From a checkpoint of a small mixture-of-experts model trained on Wikipedia.
Size: 12 layers, width 128, vocabulary 1031, 25.5M parameters.
Experts: 80 experts in each of 6 layers, 2 picks a token, a softmax router.
Training: a variant of Adam for the experts, 509M tokens, 7767 steps.
Below are experts of layer 6 (counted from 0) of a mixture-of-experts language model. Rows are named router (the router's row for the expert), gate (a neuron's input weights, with its number), up (a neuron's input weights, with its number) and show model dimensions 0-127. Each number is 500 + 50 x the weight over its row's rms, rounded and kept within 0 to 999. Numbers have three digits each.
Before each expert's rows: a language model's description of what the expert responds to. This comes from a sample of Wikipedia text that the model never trained on.

# expert 17
Inner stem syllables
router:445573589533554591491577574544518478439545523430561455454586530552448549508479475479466460471477437473560447458563437525511470474519587568444467471504446463393562544473526457462469503503411528456593449511507552568466473433459501587477591441532500540626515338568503495543467497515510445514468478437446478531523403480460497474495543468511565459511535447467442498423507445548484507441503
gate3:617452565552501446434484571470443432562478515463492482550521545557470462599511494492549482490429441530548483499486486545505488462557513609440570534532465534420499469566564421493502438468545544482489457563389572500459513472459492547488570377487491596524555490491552552479441502526525420490460484634422449541511489459502431547522525551501523413556606531461510484477439508516512547512375
up3:504438521481442473419496465493499452503576549436428514532480540529482462413511507581521453458449478496571507503459529552545454467477439621447650460505434508510470486545567455512455445465494504543526579558450593542468519498516471514456539628478504528522556508463460540564455521484465508359446418539442567511495452446477531557562534525443452424445537639416482452499473533455559519489462
gate4:488531650449495529449447531547433448389601541489461449486577454572421606506557469469458466447489468537598541425578475410550485519468590426518462435511524619519482492501480529531468526457531463609431477410481567528440511490463475604545542494488447484497544456493413519493562502482486480532450530535514459555522510458526533525520555537460488557439511535388520552528483485491551466457540
up4:574499543464499544499560546525557451355610448496539462425504499562443465552515465385506424493540523511523448468583404481473538526487454452431503429458478468477569479452465556477524564490470440480469550499512576446428538537419540451484524431434482470551548501527545492521490526508466437454550587537473460495447505460492519494367474546458542606490530599466488505560494401504487588420551

# expert 1
Mid-word vowel fragments
router:456575527504535533431591590549608465509606529486476540383543539527477504564498454449578537459477438483489493452525498520567494479572588566463512439547544532412538541602494425479498476489503432499517448529497472545411517422463472550426490481568525457618496338549462496519556436537568505567491496455476443484504461456544466457517562479447562508544537463463491549484523464560452481445454
gate0:424478502505425439483459466514515519564537467500396487548539488551471554401450482550463419481424366364559553505447452387516530404587427486462505484514429502451419547509453433462506576483475486463445567613455402583515544490615518526558469523451512547510530491422477511516493511452475475492485538484543547508523521467570523463569474457409474490516461487444452488559504462546511480520539
up0:498507571473499523505491472416428563464515504479482452490420486435453512486465516443549591485455558560521412564443531531522469533492505603482525448458512435519525445468624602584482534563513504544564609467495491430444504531508499468471452514568534612534506523516605551475551432583456558537516526534360486443454466475459441564442501578456564499522526550493555503536406517464463441544554
gate1:533553597511484525413531550568467481447511509423521441477494467535479630531447489437470512495451487487549550532555457581552556435534475528477367594495492453494548547544546531478517461482485514497490506535454409537413468430536518492500545543549480491561571524568514535476565401497645533465469487477549451495516462420523421438536502447474557541584503647557423457471538469508497521480571
up1:488373424586403545533561471532499505435555490485525575532549513489511522484435478532502397467510496383441415524511475491552577589558452435477530459455503562524550543550528483547598542514476428479517556410457496560571567465544529497624515539498508441531450512422487492514467462479559541442500545467440547464541517492376519439447487596438456441501473534414496495463548461536494514506569

# expert 47
Verb and adjective suffixes
router:469531565516505620459570562577491438431561561432488492429532531564483591532402453477569532493497420475494453511492460507582519461558602509469487451541537488458591538528554425456488446484449409444524486540452485576462498385427496513487524459524470456578533449564451520532521464579548486564549466422473551510487449433496514424473495500453507472565536471435460578429475435529436431434468
gate2:556583596436443469451556524526584418523506507532446451479552522440475590459581503472518487452435453565518462520478492537513527487577640556514537513464564498476558528439503506482476462537511457444415438594488471555437531463412474554416515407552454445508497475474425444434520528530475463561581596560463435462482489493433489517548505507527412497427532449416490498475410493574430510524543
up2:545570542482461475495594469637548400485519554552506442485481429463480475502473448419480452510590454518445478517461453527566523464513529500497565559429624574492509492351513478582500546484497474516477443518497527583530492516423412505432462490509501461513497502436437480517386563541522524508592466553480509415459540541438535616575424573528533537558535466518470493502460547577492528510507
gate3:513461476441407494485529506453585444536458386494550443497645410471494498524495530492545447433572543517420462447614485569523457481581544503427481521500521461421485464479476578421453484487492554535537485420499449518394606505474525499528500519529552473541542469503524484446393524503552517519617515429415505558507470472466421412539504567548537550538496502424462567491538457468454473532542
up3:520555517558618547513500483510479536437525630550428457532369575518521494469486450500531538452394431436552487540484525485444465513437390494541471575492439428502533500512549494530496517528469482443443544547495546532585513545518523536444487522548464442478406548500517512576581540569563503482460428525572534436456481453562551591513493456402471433504528526511561510532432532549425448458398

# expert 44
Articles and determiners
router:504554496590472594448570489578474506444551573356518515486514529528405551498445384472544554502491451483536497446526453466534561476551551501495509484550545463457503579498517479470475462493426478452544503532458513498475483457497516553535498480619523472561521423606538577536487462606520455589542442429407556514526441443568551449466550453408502471541528497454458568421516446552451445443462
gate2:431506506552493462450509494447552515368486449459500447406511476540454521556465561547469451544522442541465467486517433570511437491465556464504517516523555386478507440417438475395473499474443554502487546488527550549527548501489492442489517554456531548522498438430582485558383492426585510576587511373539555508492502509501458591531460590452461423537478420550555584490598450482456474494505
up2:530507490516404387496464481423472554470453499506539490434505469496535544420498560494492485508500438516506428547494510485452480550499519469478478472570448496523465407516390541417559503578414549505530514491532552505551442535592423452577578505352483456499486525427559486535379519479533476559603524413562523492483491472412389586502435543580506551489515544543464500513501527537417541458543
gate3:464424483551518547467489480529501450544502435463491516526508480546378607472472486486521446454439548462520495541542501438476404473512469523497408557490490542512445551559488525418510492426438615415448528586456486486521536537484434479481500561454559553517664479404571468562383561456462526465419526492548555562456444515418487485526541520542518444451474513429385466519551501463493541531518
up3:538477476549450337490438560593492516475522512419546527481476478510509543489473545467441413569581510452421475413532461485530545562470477588518521475577461438476524558560421483507516413451534516536404483354457537522491470493471438478523474472553553440501547496550540509447480528439456492442478532563459422563467530481613474550516495519423545504510572472427417465521468444506448445489590

# expert 30
Past participles in biographies
router:520529567598553544444561566553563434441598517434503493438503541557463557517447376488543524491518448515517441470480450500545517461557606571423456424539510499453572568537515430400417451455433452459526503522458472536478453440452421567482529459538487454550519437580510553520516477539574444602494448465488591449480463455503511423460572491508508497522529465469490520370491453515478460479468
gate0:491511485555477456497557481463562469439543564485517472548485416545501514495517531522667558598460513468497481455517475497416501417524475516491517525475458447497510560529420540588518492451495522430501432484488641460487480379462418496570478495538468433542590498465556506405525480532596456453506463463489572520476458472508404512409415457448487499511497395476394496511553387488519515469486
up0:477484485509450490510505542431547414475525485491441478482532446460532476509471468501488474478443517493521481567417442470477518430467579511527559402432498596468618595465500363437447544454547491499444474570570438477450560506477531477420411448521657500531489504443506463542450487509478508504582571443483488485491567476392502597533452514496482526548592455523492511525529550566551386486552
gate1:510510578480421577471585395443447531491449510483488443473484548572505421479471478570549558520445534440545503433526461514541495416456502560489506551492521492506457496554499471480586518473478474432533485495345503574475417533543498495421546589531469498532546518493552507529482461529524425532518479491469426527380495469488603419474484476484548410419492414490549480402618417584524497524458
up1:436547495552512440468440547532508591545484475506561578540546397474528574460525429449452481472498561504493623596598493564519563513494473435514497526534397526473480493480455548547554482596451542548506555518476401390566597478537415565499543466475541416495496475490428486489505507569460568482474417502479551498552489552500443572477495558506502514469432575531431476532396564477543488492438

# expert 0
Plural and verb endings
router:486545539535540569461587520587492453442607524435516521465517562486459505502409351479519567448511364459534500495539462488533507503529571500435511462511519509447549548477543399485474491483419466485530466526470452546480473492471528561506460428538509470546478429586567554564526431597550526537521496476447580473556455477562538459459533450395527462586549459432497557430482483579426462442446
gate1:529508577554432460511540526552471512438580541522500602421512463493506547530484529592433514620555536502442485598496538486496442547465583450466468523499540463465463469442544478550578527601456449482553493461552505512499451370586432453403460528463472550519457447473474598464441498575624491473550514462546479466506504416472519563562510455486580487554517449473432525420522494490496534538580
up1:438408535509433537494538437492568529533539458432508538589505484492477535412554451501506503504424560515538441416470477482557559486493494582439483426532428561513484528448454471474492476396493637499485461450479435516448508510499545472459564543563565413522517483523456528458467547394437440517475562505433478485472489508423529530473642569601542478533545550542427443467492500567537577411458
gate2:397490517419508597492452479477550513534489511494583480537485514518549498445472525488473509488463545537385500463514484404538532510517568445442488443495518571490586475418512402493703566456479452499565445481546441478392455453358506474564520478519448533506520496539515577501425503508514426479431460539458548541494503488508501454553507490564582563469539470468449501479479543595560498510578
up2:340495564454498449550446482477463428508501513463520576528539580450496490482513509413501495421490496541502563479457485435556557549543522532448494360512534521481634563425521509507447535516458442498528367498526420471402561526387538531545587527557510521469529483499540468502437500538490451398490544543563522430420521456529496472426538565512486520468562549554560494490565527507453455508536

# expert 27
As and prepositions
router:457492566579513528420534547566558423482559602434472547479540514561457527503410428447567553435468413416530446473513440486545533456544594556416478535508514501436558562482534440445466513500471440470537477566489503546489475457465477544499478454525527476564527446591507557543521468604571469560481485453491590480585443459506549453511549482449548456514578447454437553409524427588445483481439
gate2:484486393550492587558550574429504536541470413483545525436526452431572564502423466425611421501540572504543483424463483478491476423489488503478476467565496481496500466547521564504526514575484453506488480561470487454505427484466477491420434455567508383504466452469418459495572500540467523531632521455459391601478552474463535374452479413577490461530464491528497450434469477522486543539504
up2:501498439476452501460496499440523556375583447487466471488461562521358459515537534553552528457477417502504505508517425512444514535437595454457598433548457430448593507494530503526490447489432413466491592531413501579434425443488546473526468457591538470548550460583536556606517531540563525559474427576550519496516476469547542489517469514491383508507513481474543481568443427493519552468473
gate3:432421531578484532420497640550510444502471599477501443539518458425541520530497451447458538444527475368551471462517403532536523535507460590461478510434418560478494510492559517512451495416482387521525475529463536555461478510460433522433396450507449531527456494458516449553537497581516500410439531499474467402539457572541522448581537457495602437497545478465470517508550414545461519457526
up3:525442562503493506478539576476570504486472488477628451482442491438564572516477538472507444491564463398516514534520424511514527612545421575536503479435507531483539509588485545613507514475477445538514432549472556483469494498440417591527383398508384481498490520570527466473576457541536558466474531447510423460535474517529517528584502550527628517516566503497586514492514389455453505473475

# expert 7
Word-initial m/c/w
router:468484509555507557421517543586500464426538567456512512441519538546450516583471430425572531438510442431477487512512417478570517456539558559468518514528525496337561569544494441495531467526419419435539486501461528575433461450444483538450512443555518475615533398538504551555466477572579504488517454458450500497506451452505480431442559508453513455532531462421446551430508412580435465456487
gate2:489416561451457480583439546515519530456553502498539477484526562475546587505495443557467483499621558420452431540443444457550446496528472494485517426554531511443526541463505533503540556477479417455437484502554525499566571422440471573422456593488607511520473474488582625476395468552534360472437493454515548468528471483459523417467550547473511461493465457522413448495508534601451485503518
up2:444633466594515506535578494515554517404564579433488476471510474563434468480465511448589517534504526549521536533442496464507546425423509516505480522489420462493412418508501477472464429432506514597547418476474558549442411534509447464548575507525493509510525511490443528506602504404440553527580524385504578550431556485551510443480490422488484459504514529500480520514579523548540638462465
gate3:520447485445571597492482476526510476522540477536394460456519451546506494548529481508562578524461493604580510510537402476558446498621476424471520500448564474466544489435516547481457443529423483472490468507502502494436458506376446583488610473543428488515561483534480439581486526550469538510580501551442542437470522514563593383374510495476412462545569522499520575530524546500469475510430
up3:521594459559465431497491534479580457520523560486617444558419582478521494507504500526536535508548469409488555507434528408464552552402485508564500443494433524405509525611495468510514565593502514535532499508540569507508603488566523436584429404464557547508375483494522545461532490526532507547491423407596472484549521435505478567516546461482551515439416473579518557521540511442502526515522

# expert 55
qu and word starts
router:538496523516516510425566554549536421432548572390475551416512506506460524553405395436485523516529450453475414509503502495570475488562612521507536473575528470392524548506524382430476527518481450476562492539408475585498518476428461548461511481526541537581496415553539564537522478621509483538540488438484528484487456457512547435485568462370485457539558460433457506457546458514464486442488
gate1:510586564616497508445558472450464452434506471479495550466684495528532525463451516468498510527517510492459452501483513465476536516481638579497452514451516486455455519548435437474534449410478488480526500564482452542432487522494567461406430507441519505483594480523504595518382388441509429475549508473623446492448505444557544480419526450578457439476558490508432475475510456499512544530512
up1:397569504516536506436560477468493498522441424512510526566628500464443535537461452467539511563502475390447510508510457475459517525437618567451449502486551390411465536524409480456496470469511480451485470584409489567509562515513550521499424445464548495515598504499524597502429358455531456511520589394532441422464502523531515521525500515519492468500508588486481489489507541436590532476440
gate2:454628581543456459455507469512471439500498578432443535496446494499445522464507463474515540494557493569517547523601542476568468554459548514568589475488456582508528662533525515534435568481367448411563525500449522435467532504454500472567510485525534529543452489411520536482558528521545523550498561507533560413493474512480477401507582438499507407465482403528607497521509564504485486533431
up2:555557527513611452405417435509559574449462411485444462463492424610499501525511494497552530545538449429439500413497433395403375471475471483495536528507552547482542559566425513534503473513528575418492444459498461543510442548542430482477531575422568450477496501575505517476528531517413515499487530493573398513534478456544611516497521446515517492495448549448504522492504570485522455610511